python train.py --n_layer=11 --d_model=128 --n_experts=32 --experts_per_token=1 --d_expert=352 --d_shared_expert=0 --activation="squared_relu" --moe_layers=[1, 2, 3, 4, 5, 6, 7, 8, 9, 10] --router_score="softmax" --normalize_top_k=false --routed_scale=1.0 --balance_loss=0.00296 --balance_bias=false --init_std_router=0.0157 --lr_router=0.00134 --vocab_size=8192 --norm="rmsnorm" --norm_eps=1e-06 --tie_embeddings="early" --optimizer="muon" --lr=0.00344 --beta1=0.9 --grad_clip=1.0 --batch_tokens=131072 --seq_len=256 --train_tokens=788800000 --steps=6019 --dataset="wikipedia_en"
Below are experts of layer 4 (counted from 0) of a mixture-of-experts language model. Rows are named router (the router's row for the expert), up (a neuron's input weights, with its number), down (a neuron's output weights, with its number) and show model dimensions 32-63. Each number is 500 + 40 x the weight over its row's rms, rounded and kept within 0 to 999. Numbers have three digits each.
Before each expert's rows: "mostly gets" lists some tokens that are sent to it at least half of the time. This comes from a sample of Wikipedia text that the model never trained on.

# expert 18
mostly gets: " century", " pm", " 2026", " 1970s", " Championships", " 1990s"
router:552443567495475506506577472484450484483543503527520467512475473528563466495416541437527476535493
up0:526536391509479575493542513484563520514442530491523507471498555566502488499521513457469492481576
down0:464534504511471483567493404436542506462498400538492558400493457474538457513519504505517482536487
up1:507516580443486449578487508469452535519506505493425478548557561538500495482473548490494454487456
down1:475516456448570529447514504462461490522483547483463571498533383478508426485505563539489520540448
up2:474556536497477479547469544539477517491590460494522490429500551501493525504466552499524527523488
down2:489441483464532477529509512547535539589559531498513468512439495523529547505522424420495481422449
up3:467493444472526480555529463489526528446523537504493534444450558518560428414502609532537463485468
down3:568541466525503511461522532516482493514537542512567416507483422424505489433521432499487532546453
up4:569545487483522536424571481468481578513505490517467442479417542454497506472559495536518554490507
down4:556484537475575510468527565428544533490548472526515522523519554518538508556466507524499495499433
up5:545457532480516481487570461577515484496452526448473540478433498577502527421544548460478481527484
down5:461486519546497538483516562521471570536422467476486472557524518482519475440460473536483529449515
up6:504543528540519436449462418539472439483363416536511603439465521515455487537517453473540536528517
down6:558522498456533492563453517531409468492472523477521515475522527492543461507540503525526486538546
up7:530517477539520479543434510476530509499426466495493450531493520534471490480515487563544488497538
down7:513554465449394471512534469485488422491512361536555461584500520453447481487550542555509486529492
up8:528515507572508479477461408548497521497479464472509490514469506520504533543414490573480469449487
down8:495517508530555516471504518507527453481489564571520522492514439501557512514545550458475471493627
up9:454518484496519532562518437496595481525501542491537478464471500483439485514536530470531455606453
down9:537455551565454424516535477530480480595502478454487465456512470501577595532484591534424508501422
up10:540520608533495514479482532519478462514477486528479469529529516468472462433534481550503475496519
down10:520485452517489441542461526464474529536529508490545493516453492556447544420479436525494448507509
up11:512513567498501526536525487493471456543536550542509471523455452553556457546493426521562496514493
down11:547521513458539423536473521480497521544555543443547478453483545477391535531532436484458509481542
up12:473524484467505511561482535546453462474461504514485449459461440484480462516511403528565501514488
down12:466552511517537479522514454502457580475520452578528498519455509591553537559486464465525504491511
up13:482457527560500471527518536506510452441581430524559461542515509562490452423495459423480495530501
down13:461513542509541502463517535601405500481548492504547465483488484599498442449460432483498512507516
up14:467569461546531434455468467444524528482454478562504445515514456478480387475504560448461519502499
down14:495502451528482482464431437445535479471472509576563535489491538492475488512511481516497523478504
up15:547478535428570465556451533490502545524465506549506525433541425545466482484513508548475571544513
down15:469591523474472500516500497476436472464526479451399507416518504425498613542455509472477506522452
up16:492474478538450553395436529514532518475583457485434513537528469452471520574410494560444513518580
down16:501535510462454503535533457521499389572536441427521522483515495527464506477477513525522449486470
up17:475483562544511580406419496518477508524446516536443529487474492460545509502443542527527439540499
down17:552537501561484454454504524546561503496467473474529488514526491485435475423551457536483486486478
up18:546456480489493513512500528560501485508458503524460478487479514526574540485575440518498424444554
down18:456518497564514521469474503485464506486493444439443501481491493501497460531535496542558462524482
up19:447428505498484464467509508479455516540539481508531482429511472493497439425507515521520505528469
down19:488491575475432529528458525500477459445462547500424491476497533494473559508458543545528499500500
up20:424461422472510508532516533492535415435549504555508506476475523502509509505496483501490493513512
down20:555507460547469471525485507555522532526540536492465531556457478475533537499512453448426513504485
up21:557527518516483501425537512446539509530454538491486539530505472488505519488569434460475475502476
down21:584616458486490490494526513521525485582525544451542488525540497479498471453466466499531456466564
up22:443503474417430468461562494458539511581540425496503498519468502538406527565463516579430465446440
down22:471472503456456489476484462505511456476511394418489486479513554538529418493478521525501485436451
up23:513543502589485473530488473451482493472535559471485493434501508494439458467411524490455491439467
down23:515491512530577523531560556444489562594552510459511471513518475576511581530545483451446508525565
up24:465522613507525475524544485497483470528479590487480483489493519455546473528497463523478527548518
down24:494514550458494435523522528492552493560458556475501527585525472526456488492536446528511547508430
up25:492478491489536485534517517422458501534540463503543476457513498506508508435448482589465460554403
down25:510474453446473519526505538474548513473488518469478498503461493495470500552471466516566478524504
up26:494480476509472507518512415511532526559527489468518475518530490479554441519416514482500545466441
down26:494494544446511549528569500417474510500547500512493490524472443486555539484469486463468500494573
up27:577436550573512498508518473396478497510473449460483564483487549515471422493550501486556488506547
down27:529481493509531475551549539459535409427442514530487475563471517473525558486421471486419445533475
up28:475510528496516530471499453515522446506527563505518566489509442470564498541543463527501562546480
down28:513539421485540493483477455465485502492413540467484519432549469529461424458531545483584488516490
up29:552531490519549505468471459528521506535504531598523516470467482532523599524462471434456545536499
down29:447464509521465468473544479437565475423515545473548479573476456492506499493434473503475489501490
up30:477509463475498569447499553451481482533540443538491503492487514444546476498486521507442466508456
down30:524504498525488541461521511544552533486519504434515455548486525491495535461490468448562452438537
up31:458538517482461478518503496473517568493486464485485482528489461458433550531525505540578456497452
down31:523467567480493513394482542490546496522512454484529492554539559454465517517491512493432526484498
up32:577527484465506533493579507528499502440581507519541480488517497456519444519442446531451541448503
down32:514398579539486491563474429467516541503482515453488475519477434509482582520479514505493477462495
up33:505560531471453456488488497456437480539432508540548516485494524428488425458460552540511440506486
down33:540481490436486530516524508494563484530444561510474505500540503445479433550543483516505495472523
up34:526506440524494455508444456531494497477459522485550510492532491552558497556586494538408404481480
down34:550484467531498447502620476512438517438475422450460464487413600448520486484474509516452545508493
up35:503527444523498445509518494526495515568563585496539530496466501627585509507526542486499530484497
down35:609540456526437533503522455520534475559485562498521469512526482404462531504491464520497518470542
up36:482491457541512462488547535546514460522544481444445458517558546561517462550494503505468549515445
down36:471452429473527550510526510526501552485567525430461435488496507501527542483503422475558500451472
up37:555469511489525531430501523514517566390508547487487530524529494473473519506531505396517477568531
down37:480475506467488486576505562555526518465597501520502494497485524432501542472514547466479480525504
up38:501489512456526494495490464483540548460521547534465449400569502554480520536518491547552458484439
down38:451512555530508512476471471476456554512498550438521514495475547521448481529484529500533568499502
up39:533468488491431528519492436463488451516469505441464564421408490490505403505520512572545533542478
down39:477487495508467382509432493522512495494433553429435533523513449471445560478476437459468486426464
up40:548510477459520498565516523522524458512477497460537531559440501535535475557592556521546514535492
down40:456544460507486479403530494542479533512519439466529412508469529457545497499516500493503494445535
up41:503434494470508479489498500449506452485474525489528576465494488593460419530495478456466562462530
down41:545436527533494573484538472501453562567490452466545517512577486482526554533497511410527441394542
up42:532479517569542512509527574518517534559520501507529510484466506593524515544548485445394535486481
down42:553467500472521471549504496477505573568538471527495503535429526456524457453489539453468545570516
up43:441496530484513605507520489518504528506540566537502506458532488492535473516495495545478523455538
down43:552467532459475520518521566532510494474484574468514524540550445454502525600486496455530631468500
up44:509553447537553499486449432499475448498526455546484553527522475556481475531496486545532500472439
down44:409485538483538403549545415470587480532468537566487540546559431441529517526522477514488498459547
up45:440451535502477502507516518508513481479478505545558531449548525417461479511492506495414499489474
down45:514510517531468562524546515439516475549457486445451523508598551528518452423503499510529492451501
up46:470538509497495507531526531553499521438535564456539435541582474509495503460510554504433429461438
down46:486575517490588535522468582485516467564470439464569494527476501546512532538544571471477467573535
up47:471475478500527525445493462480483499436559513609495494467431545515477521518485463487488505458495
down47:504507541524518531502466483567478482576579466489509482425516509502440491515472515518470526538507
up48:515427539499520518396504462486467506486482506488463537407475492521440562484577454511502484485517
down48:495460520556552525417448579459536508482457469484558464508470452539543481475492515556452482513507
up49:476473545533518482557555499536544482527425535492486466491563494576474489532502523454499498554412
down49:525536437434487508449517565491479526538546408481538513451502543415562428530460468560422538391539
up50:472520503505547485501482505532541513454536547470520490475531447490458524504447455444521540528554
down50:452564429553480496504491466489496551565536503598488534453470437525510527487482470467469551464525
up51:498548525482489479513514490586528480442567590426500526485497468487570520530470569423554487542440
down51:472501450521487500543388495517458494480463488490530447545508559498461522526492534460544512511525
up52:530552498447578514478554498510618516544521547503506571487500507525428458452507449565498496525554
down52:510456511535446494586541488461504413467448437531545476498500505483541439471513573471511465521506
up53:538532479511557494544524528454502423499466527560472521515528504474475550452518468499470482467518
down53:471515440512475496465508474473464454475508443542506525530601540559453590461562497537522493491463
up54:510548472510530494526492528531486503472558506524468521549543482565554463497508490445526538445429
down54:500527416533497471494491477471482498523482518563434530457423544458463458454505485498473515631549
up55:456470509493508511545510522458431473420482525564440508490558515478451505508524453497469487416480
down55:553532504506513475524484520574483456466592540475556485451509453545447454439541470557483369465473
up56:481512493522541441514482486507488481568536458535549515486505536531478503564478491486511483502450
down56:547546423487485490556477472527492546500506503456503489498474435455508414566509465493542509500502
up57:531534454523496429418542380546489584501458549542574530568497459497560575473490494464511493561511
down57:463503458500437597517507534497464555576489537453474480469476516520521482514427431559530525499557
up58:479509478535490517520464473637423531455503570516514569504506529488471537453572491467421509521505
down58:542551496488452507502519526459468471433431477522536528471516529595453489475441506545461496484505
up59:484546500482490488556488587510488536556490464470502474482575536521503451457537505533501514566537
down59:522475491510487544529532513522463493442453493522533574441523500476468568485478526472493488531496

# expert 21
mostly gets: " flow", " power", " process", " access", " use", " space"
router:510528536533490431505503517452519431486546453488504529550532578539542542466445460481546570507395
up0:597509459515517497471540471495453476545486479492445513494491515519515442495461456577529561591429
down0:545544510458441462472482532529470441497434464538442423448491432577560531526554487532558496458498
up1:514500424499540481498468445526468451508574510545477503543520491550526509486432476472532487557429
down1:462496548484483481569481451525600570454444473499526525521515548510443463496504553509484436467503
up2:509493569497495575442477541515506480443470459499566402571507484455469484552545489470492541479501
down2:530450469558496543557558464504537423528567534469495477481547490524485568451463505536490507505518
up3:407538456485504433546521504459463492454478517473503542568560487480521441516553461463458515462437
down3:486472520515495538496506411497475474481504478536475403467484527506428539499475547496523482447440
up4:505490498459586526517497544544450488488494471433518526526475511443516531530526474547546451497443
down4:485446484475455485405621507476499476502490572452563512536506565553472395555452563496509444459489
up5:500556475502469484418512513532458502478499480573414565497468531484508475552523482473524510544471
down5:561493476523561475532494463541473551464522451523488509486560490431521545556438463539563482491451
up6:425382505501525525507490510516500448437515508514479484534500486493525578419497512458505580539514
down6:546496524516470467491508473517586458554516512486537480571475545504491471444481513460459507534493
up7:408475538512576494481481514464525542464528503444425460493559449542558507557445469540532536594522
down7:455524560547460496467563457500491569475504449475509484492464552442489542439493486530475535519455
up8:554474422537421560614538524503473496514536465525535437488502454506518562523499487552550504443514
down8:456459497423539444544486483528410501544440500522505476505555498604463480483512487513533509470514
up9:511473472566517488492535497490450480475487499511560491449492460510491567498482567439615528438501
down9:574479450479458472513445513463471481456545534549523470449440411466444503567468438537546514517521
up10:520515529532509471466487531532481458461479512568512545521505501500528498409587463470499483563515
down10:571515478488510456541502457545510532470541511490483411566578494452454487491520502537525494545433
up11:473517536578499456475505582488524538468481525534481507495491417507543550474513470454507546534477
down11:412506572523577521491448534506515521581504495534438536583452574535507485572461504450485507481571
up12:510509436490466549554536538492485462443438473434456470574546485546507467502428481453432483523472
down12:516492536430511518443497516486527505462454421497478405516426508504476486469505467584428510487528
up13:473525501564590510508445477498526459522534463458458537496522573543514522494494472480508537555440
down13:462496544469513511466560502486506402476502479527507477420492477485520486442511540533538509507499
up14:479469525474521441486544500489532504471539486527508498425504522468459499453471517526444534524484
down14:590469494536528576423481460546542520593494516526485451477528610525534602430490511460486451436434
up15:566489419523390483504612492456539524453491461422477498506502520530481494440485494433514483515618
down15:549482533441472460522492480506505544560512491516489492509482516496458505498469532511574534460477
up16:469515501498549488452550473554490501490426401590497416487500518478508470462473491496465488533441
down16:532504522503530502481452460526509519539525506451437463525477599525471522516491488488507495462491
up17:467535484483431488542469486513426460483553477511427434482528521513519487449455514522521582506497
down17:577487462494489548519492488546473441424596497426465535542517500514481512561546465560490481469501
up18:531495538438499565434533450500502535549436527507499449496497457470457483474495508513548541521424
down18:377578474539496434488527526519523536547433507480475539507498448521482503433489480549490531511499
up19:506479531505512520464490482552495553443460512485498517429521535497452558505627571483452518549470
down19:491510477540564514549559461510533470442574447526450562517584499505510512505488535434457562545528
up20:496519553432506433533505430535494473580596550553549446515511480492555481497515533500617482549512
down20:498520513483489487471499475507531467442493484474533429431503467505499535471428571486496527533510
up21:470485513503508502547465428524469552447499444502508484562523545528423504486462530455597503550416
down21:494521484496447544492422470506523455514472510481461452502464461476516450517458463546511401508480
up22:535520502456474512449554517427554483486525590496498437478534498472487554432581487499478495526492
down22:551519527589480489503479427473450539495528524406512464547513523477435434535517528575452501397488
up23:530451432450474539490491541521542515497453496526533486549512505483497526500492454526474571441469
down23:582491478476457483485543518471441462473512448466452493359468502550482451501525503477505457471533
up24:455490518529551461472593519517467456587529538453516548448474521496545500428528505498498440489472
down24:510527424506483545466462451434430559454484532497458466468467490438437537560525480536545467485461
up25:549475492500523565510451501554435567541452496565470534584498575523521538465494502448545489508523
down25:496482461511461536494426517432492477479467460475494432519529511534540478494452520394497539528495
up26:483459485492466538495524529480571471470443511554494578585458515453516480446529529518498472517510
down26:573511493440473477426466443513447557464459481455427495530539530486450456512490516500482541495524
up27:467459516535502422394529451578486447487526418480459537528521422481528481517476490470493533523398
down27:443527576517518490462603481529583437501522543500493505543452529509491484498472492544525509438486
up28:509523459555543460480442521515469491476450485560497529504558398491503476482568509551466473580523
down28:569483563499501529497535534488549549488517524439406501563516524481503574509530497502510463444536
up29:500465488516537479458469561572452539492587527503461564428445563525477504466465481501575440518422
down29:490535511484539425504530380482474518487548474419469549465527534486454523494442472483528425455462
up30:436581515519531510430463493569514522453575551527480509610548539518508438516511532443527517520507
down30:527512521557523484468503533528522472430462571457468536534419410520518505483493558473549479509487
up31:537512483590524537509537547581523472522453462490552442496508561560511518472471561490451428517528
down31:508504441534485495516529452468567515488426511514514505492533507523490427535490520504440483520520
up32:545480537503495472487488477515522436448556514493470508411503545538516490485484520476537544532539
down32:480493489502528474488479477492517451451496538473512545467461432498478494414513509530519570528452
up33:495520415582406524527445497502528452536501506433509412568506490504523540443465481489535527617513
down33:508518498470466562500482481492506522470517511475450500466580465491514458476585437519464518430567
up34:542481463476512429470519490554482501543532453411480548486561510489556460517475537448444497504519
down34:535528544505562535468501589480477510530402538537472476508552452506535526502503584491494537468484
up35:550485437464470513465477483471490574470549506485522524445518520526546518527450500499528486467511
down35:571499517538467543519467583546523561424510577502503510481414530515497492565554482526513489474477
up36:489504575515498478552547441543526519518516439574459557426467486467480499435561480511524527548494
down36:562478468511488437519524467475503367519524467512470485508480446508475473482518515566441440489446
up37:515503443516461537476471482435499509449477495532544505488542516563556537509507523474457545498537
down37:506528472432529509535497473455521512534567479502570507476484527467509477528508411533518496501497
up38:498493518521446501482495457504453498544480543528482511458529437516458541511564511537525478528493
down38:479543588471433466493530562466489434520465468490485519422532448515557502513487518499521460463541
up39:550517514494463511534597570421538504474542480486530564489544466526513525472523531507520501468533
down39:511478532498502480569528466495503512454540458472513516439496502514532551498484475469508501602525
up40:479452469502566519538377414480486485484514505437458585488494519544449515482456556497453437469458
down40:520464517497526502581484550471504489407483556478510499457495529440442502448503518478475571437562
up41:581434487466546529490492552446496438474557507450517509505494522490442479411542511495451570471582
down41:511491482529539545486465528497582504582465479474535576501465485475525566515547466485451559490478
up42:480547474532497520480507520511505409555549455482526493485467516580462469428466502491565540451451
down42:501528514517455494576518526497533525565484536466526504557557535471519465509488463515477549587525
up43:538486495497510502495606526560460481493503448534391481595470564543593501505508494521470553498475
down43:542571571520480446531466510547527530490434441418484451506509501554461524475457555480507468515530
up44:427485522469499502483467455511451509473509559482440506500439500503547483495526500571531539523444
down44:565487478526501468480550526483505564488497456531530457551507577502468504447527525446450422478432
up45:507497520559481488468531472546559493421547498521512484493445505467475485503505610509500518486441
down45:506463533458535501591511485566511481529534523506490458562511559491484457539491505484495539478542
up46:504539463518466481469553535443537383507480448588479556510478505487433466485487470488492494454460
down46:469510547549481543567429512534467515530509518475562580498518472497476522472443446504489536436447
up47:523461447498576494469505540495574543526444563489513490463456430499487530543489529557471529521432
down47:497573439544512527486511549546560508552554491493595471569486465530454515514623527477445540569498
up48:545483508529548489544495573502517428506431475502444523470559482596522509495457574529432459524470
down48:434462422562529497498465534532440515519573383524523413480548507513465507529521474506522513522518
up49:437464520561465540481453475496477540477517580497526493457509447503499460480506472440484473530498
down49:545531462537490456487456482504459413499425601474526445563473428507444544534563460511483515506606
up50:415533561468428518580520509517476475494483485433534479483442476561456619410552448548513528476504
down50:531482479501554502563501457559539524449435499491524447577553466482515462487490462542487498468492
up51:553538453473536520464519513405459461471509465549532534559494501499488511474538463591472460494512
down51:533514561434537544561476506525519575524508520523491495519455445550574516500507469609461454481517
up52:501499489571489486534454535541442554494565464499414532527436535536499488507417499484515504443496
down52:564500476481530519376477491458464539548492488483511441505501478492442510492483510524496470465500
up53:496533542525442504469451528514549463496498507415555512564504480538519503439483557469436516464484
down53:550401513477522530479438526549496483534451501512551539556524545501492449479535464473445465480501
up54:502544544480516481514465496539490509500531479572486484543500493587447444445530575516588495576514
down54:529493471500475489558410475428503562482451521514393442476430531521485438544528508449540489483496
up55:558535607463475463460413522503527476494522506504504552501546456539513517441504546482486531491495
down55:468405470529512513463437526440445462530528520520513439483532543491487554456512499492489477535449
up56:555523468469536507524483560490517478435462467542581512417446522524495547483508490442506486491483
down56:461496552534435516464501488516599507570533404509436477541505513498507428588492521443436551503529
up57:458516533562410552465458454488509541497484471453463531459519505537443458461546562530512516487498
down57:517534527442438470506595508529511453505483499541575576489574478535461462530424506447546515492506
up58:440397485460520541452511476504460508495541525554516488578426450516558513495514469469601459498537
down58:462501553427457484476445531536537501417507526547505548514518487506472419493499577554535491533551
up59:448542465443519566480517525549451533516480462537455472514452552517501513480469499486471425519494
down59:487469581545390504546498381483550521480452393555447542463541397477433441529497468433518479527479

# expert 16
mostly gets: " played", " won", " received", " released", " based", " led"
router:499532525536498552514469528531509545477439516496520518486467479538520533532571479495590586502460
up0:509512512535503560478520522539531515504479557493415496451582446512471568492546494535501449493473
down0:552450542520489541498459550482509484489524458530475454499470446466532543490441479431447486470536
up1:504480472530489493451455514511449529500424603519541486518466558467508501502519481595472607472487
down1:501448479465456529508530518564500525469516532472506534569600494541478439493504541511596533451439
up2:501516468507506435452473563526471575550515537447599424532480532549531489536533453524413477503561
down2:474559484447494479503558538488492504557559526564489489522617386502508454475535483520472482533533
up3:533517548523532477543469543452524509535484486522492555467531480458518507487475467457493437508427
down3:464480473515524490463517576405451541477501466524454497515507557447366423411481481459519477472543
up4:458522421467486542488499543551568513494410485468472527511478519537436512601539467480478524573493
down4:448524492455458411493509532538470542431527495512484555539460473487409511466497584610529461549429
up5:505479509541440550576422469511491446486464517447456485567532517508543442518503443510542529575454
down5:502503540529461575512568459470556483546468544588529533435536514513488498578543510470558557434512
up6:550460544480518518459478515562510475501479468463503518482468561492582479489542494468483487542544
down6:463524497489507431483422514518562471459450494526439548526514495470483480483499423582519463538426
up7:523483509467489569414550491519506498541537536508522546467445483480497545572419545569573505526463
down7:471532500456488459477490438519472375485502493602559540610500492516560511473534509532499536506473
up8:498489509537496573472478513506541471444481483558534597538493527471469524445545541471539459419515
down8:427539478425567504472494509487504502528512572515481472510519549459581459552523513490616557463468
up9:474505512519485448425430485527507413500536532588485541445500495504466481487463505550434455538489
down9:511523512546507484454560513467504547552461528479517495544502512473463527528440471460480406452495
up10:466442555498483502578587536442456446556489538542489488457484503528395475503442504471495497479470
down10:496560500497474550484495504472459455502470609453512535515545552573466464491529521465488558479473
up11:505513579450501486432517497498554581568524540442485516503450503453466434555422556530401499518495
down11:456514587495519445420545491453597533464516518483544544510513521447484481429509531560521547521525
up12:504574539487569520552442561580541431492584460531495524562587447457551532549505492409496526451473
down12:499476485482516498553445552500599526551566501487468488533519514514520530567545523522419501462477
up13:515503465528438572443484497509529526572481453515548471402514459513509467472571516552496513453484
down13:441430515546504581477497502426504532481527522478526483520535493495470473451504444472489523486516
up14:521438492449470504474479495498561595537475507480524483525502562507500482528468445552484477466501
down14:416475466492496480496484536447490504495561523544553466528452536459468491550510417483457469531507
up15:542517482508531442495489465498465422501530407529542537560464473524492438444512483524457508533511
down15:499466474439491500544522503554444468494519495529478495460525525480522523539582522411435507495599
up16:482530440451463552520438492528547526538484497511540510481566482490473557470553504438536449537518
down16:568476534489500491607501507486500526506520501495471457445496534493529569523523568538461459510574
up17:502577439603540532438528537478484540585543522513477473511549468508531479423441503451505536486499
down17:528462450462497438586540457525557560540461449449476444534567528518535536520523443521447464493445
up18:466427544529512526495476529555507550490499481586496486550461436445425467444542557598525467481478
down18:537491539505451441430527467484487488523473568510545570519412535525468453464471565487559496498524
up19:564561567568522543535431486510482527505521457481496563465492497568475483517513534484533496577524
down19:483418457417520503546500491539525502553538454528512516465587564478539437554525469427508558447475
up20:484531546487545520541545523573462507458496466513527520520524578540454430490499511445543494488487
down20:499456464444481463498507475472496494464544452529421457573524478583572487520504524488548582503436
up21:462484533518525524569536505479467516492497552499485519501566503479526546483587502571499535531477
down21:525485552504458537571489467494491504527465529513410450485509477484484562522527451564469554414526
up22:568470474521524451504551477457480521516494515534468554511446556583431485435486455533533511473472
down22:506571482464490490472522496501514506469510509563487531544477494447580483493577563447476478513494
up23:495540503544497453519506429479445439450481480485553462547519457535509504520467489529503538491455
down23:490468525589569584416530552457408458472476504555490470503431506508512529515569499521426472464545
up24:500470542523387502462484508575602499449519472454504549486547506506524584523459464506509481553550
down24:496514553493476481464472459514521515484462495401483569559499566520553518446439502506468514510493
up25:427501609457457495513546503534472489471456580541519558536516590496517510522493561499540536542448
down25:493487502518511560534516470480465546551555460435438522542505514537537549493526498537491497545545
up26:474510486492547448492498455461485502484447426504515473509449574473520492549551426419465430442516
down26:496504523433512560542506618515479487495433565521492432491496498492482538560542486480490508504488
up27:519498437474469533467474471487485525485498538527418577503493511414513515481429467573538518536475
down27:529433435571485542492525519530492418526538469407590446499518460546566536494546460478467460498523
up28:496513464482452433526485513464528545529448520503464444504461467427375450514491458471453513516484
down28:470522497444519426489509465546456495412447531528425484545534482516564456446523527499548545417444
up29:522466515440495488514486612514498530367599467479557560532492524528510482536472469541574527460517
down29:539475462468501478415513525513541478456520436547498453526447403462457537582558475452469425489510
up30:547478487512462548515545399466488491518434509479485543499462444505475534485479487513497429487406
down30:475456460520484464532443540552532467436513542494490589516532510515508489462466429562461447527530
up31:460479537528512521468495492546552539491472557457431394512587521483485469487473575531536504506497
down31:474539397542513473531503528480538450520369506472474411524554531509503443422483501510528503526488
up32:532548537488495496512457501471508509478504475518477506474471525469596471519485429509505444524465
down32:420521470491492533480508444479504533526491459458526474564538505522474518408512505489424505610531
up33:443576518441529517489456476527530497430478564538468430505462543442511583484505536486497465528520
down33:532485469480544519481529514439501572504503396458492540520535530574495461413537461509501521460526
up34:497505387521563521347554458477560474505552564507512505445469537495441488542492552527484513439486
down34:554458530526479525545527464515538465504449479474568501534545488568530559509524511547455494393481
up35:556541549457556517470518501517501509502501537490474458430439524522555455431475467532510590548485
down35:550518518463490541486481503550512467506538517528450523474476487475530491553586536508506550531541
up36:513518481498572506523525521503525524535553579470411464433557509565512516565470503533477555459508
down36:584467482496536453557418480437546489496533520428476483577437502600483528493509464542532528428432
up37:499448476468463471491520504516477433557495508506471507540421479454485453546538528548458519505498
down37:565549388505496422462414529529571490427486544488462517499580492508516516479456488547488529487499
up38:460531480465506489547529515539538461577580523485494490423537414491516433472436471452536511462535
down38:514495493495524519485525575456465494563495511549415459550566500517494531447473477494511476485507
up39:480460492471489544587467556493507476511535507517550386509497483489495486478558476562510442569450
down39:517422538493502562558435514442480478508494521458542497443484418539381509501521501515473469493440
up40:470612515492488531524515464494576447551574518582533538518451453526472557502532534500453526585483
down40:487542546499503532438435459455544448604516492499495566471466499472529454481510497462511492459504
up41:526433545510473514443480545553521510469493575491484501440465481524515441521547545481573444487520
down41:520594524490504509542511517567488493474586485552518513487513487525504419481488577572477452462482
up42:529507486480537482479537487502532581493500512442539523424508479530534575424379444449516540533499
down42:499547499520503489464550479465396529521513497395540600500455567525505549431455447527461541463463
up43:551478505488461546571491421532450504573545496525422513419509561551540518549524517478482544479465
down43:516492505443518504542483519512434489529567515468471405470410511471544510464555523432473444529508
up44:485560559541509526501572430442515492534475630485484507487476491496412578444443498483518533509509
down44:488423463417499553486547539425472567497579474488525459622528507420474514560478536490483532510534
up45:509466503503426465471479579586483456455523455528565515451498470485502468503509446528485512537475
down45:500455543489557457509535489467423494535540506536537497537526565474516543541468501478457467478509
up46:505463487500513522508525432533521495439531525530507509475466559523510471506502457543508486523488
down46:512512452479485562509482494429508519552477493559433513488543559496445466486575544469491502512522
up47:512454477501556489543465498467576574544512496569516410452452509531503486464461512449580537535518
down47:514567471524478508438468514495512533539475553503429474487477533507485473465502502522450409549521
up48:542529552521542500542455449508528564494494484448516476544491538489420508533567453502459404521461
down48:463469551445481545499524455542509570573541462454515432454544548534478453535539470495515517523435
up49:512546490510557526501475507455505462517470499504452508571423592587440538479457465530556490558470
down49:511475481487495534468482434472472445523520528554467477507421550501483570454483555493468548479516
up50:523470593477499435525498509500513432467444512565498511416503586525542507482522538489483539451435
down50:504468499508461507534515507492472561476481572498545529563513509522491519514498498559584407513535
up51:507491465521534443481479459522536540465505514506513510532471433548542596501524502563446490557494
down51:498450518559480541538492470507484434485442557495460438533515433489517465487405460516487485439552
up52:464480466584506487629461499559516507513470490500497520591460478507412509562539520514499522496495
down52:526527503572517446573481573502540554467447494469471510536546520531506449477605503491558456500489
up53:520394500486525423587482537476464481514523500449497478505516480538473494398465480511433571540545
down53:467483471528541484448488523544531487527480467457453450553500436514461475482453518533441474513497
up54:540483480504530405529454481450455536479501500502537460461458458471457554492501489475521476501430
down54:508466475466531457430507465456537419484529564464513511469515547492485507491505600469449476418470
up55:509459495469462445506507488564503462408519575561492609486471435480539530489537539524543506523452
down55:546465484570457527534531530514444512486567459497544436447512552533572549487512455503456456535501
up56:441524558527486470537455541468468519476418473482514454471496516590488491523563521510508457462485
down56:547523496471510541492535518505530483464498500499498452448548487504494469496457477504486562560538
up57:484587518595451456564472454496502546518494492491485515415454438506496531487529438514508611593413
down57:477453468499525497470506498513492574544457438467549505478489496464503500469469481518485470493472
up58:513600569517530492444489505552437521572521494504542517515537485446478568520541406567524500497476
down58:493461524592551541556536519513551514477477496530553448499494522567533468555464504426471508482513
up59:546542481500467555503527469516497538423469406592497520569545545499497519529466526539485537440519
down59:528480465458452412484544497537411469533476490534524541477570544492458546526510512571536544506476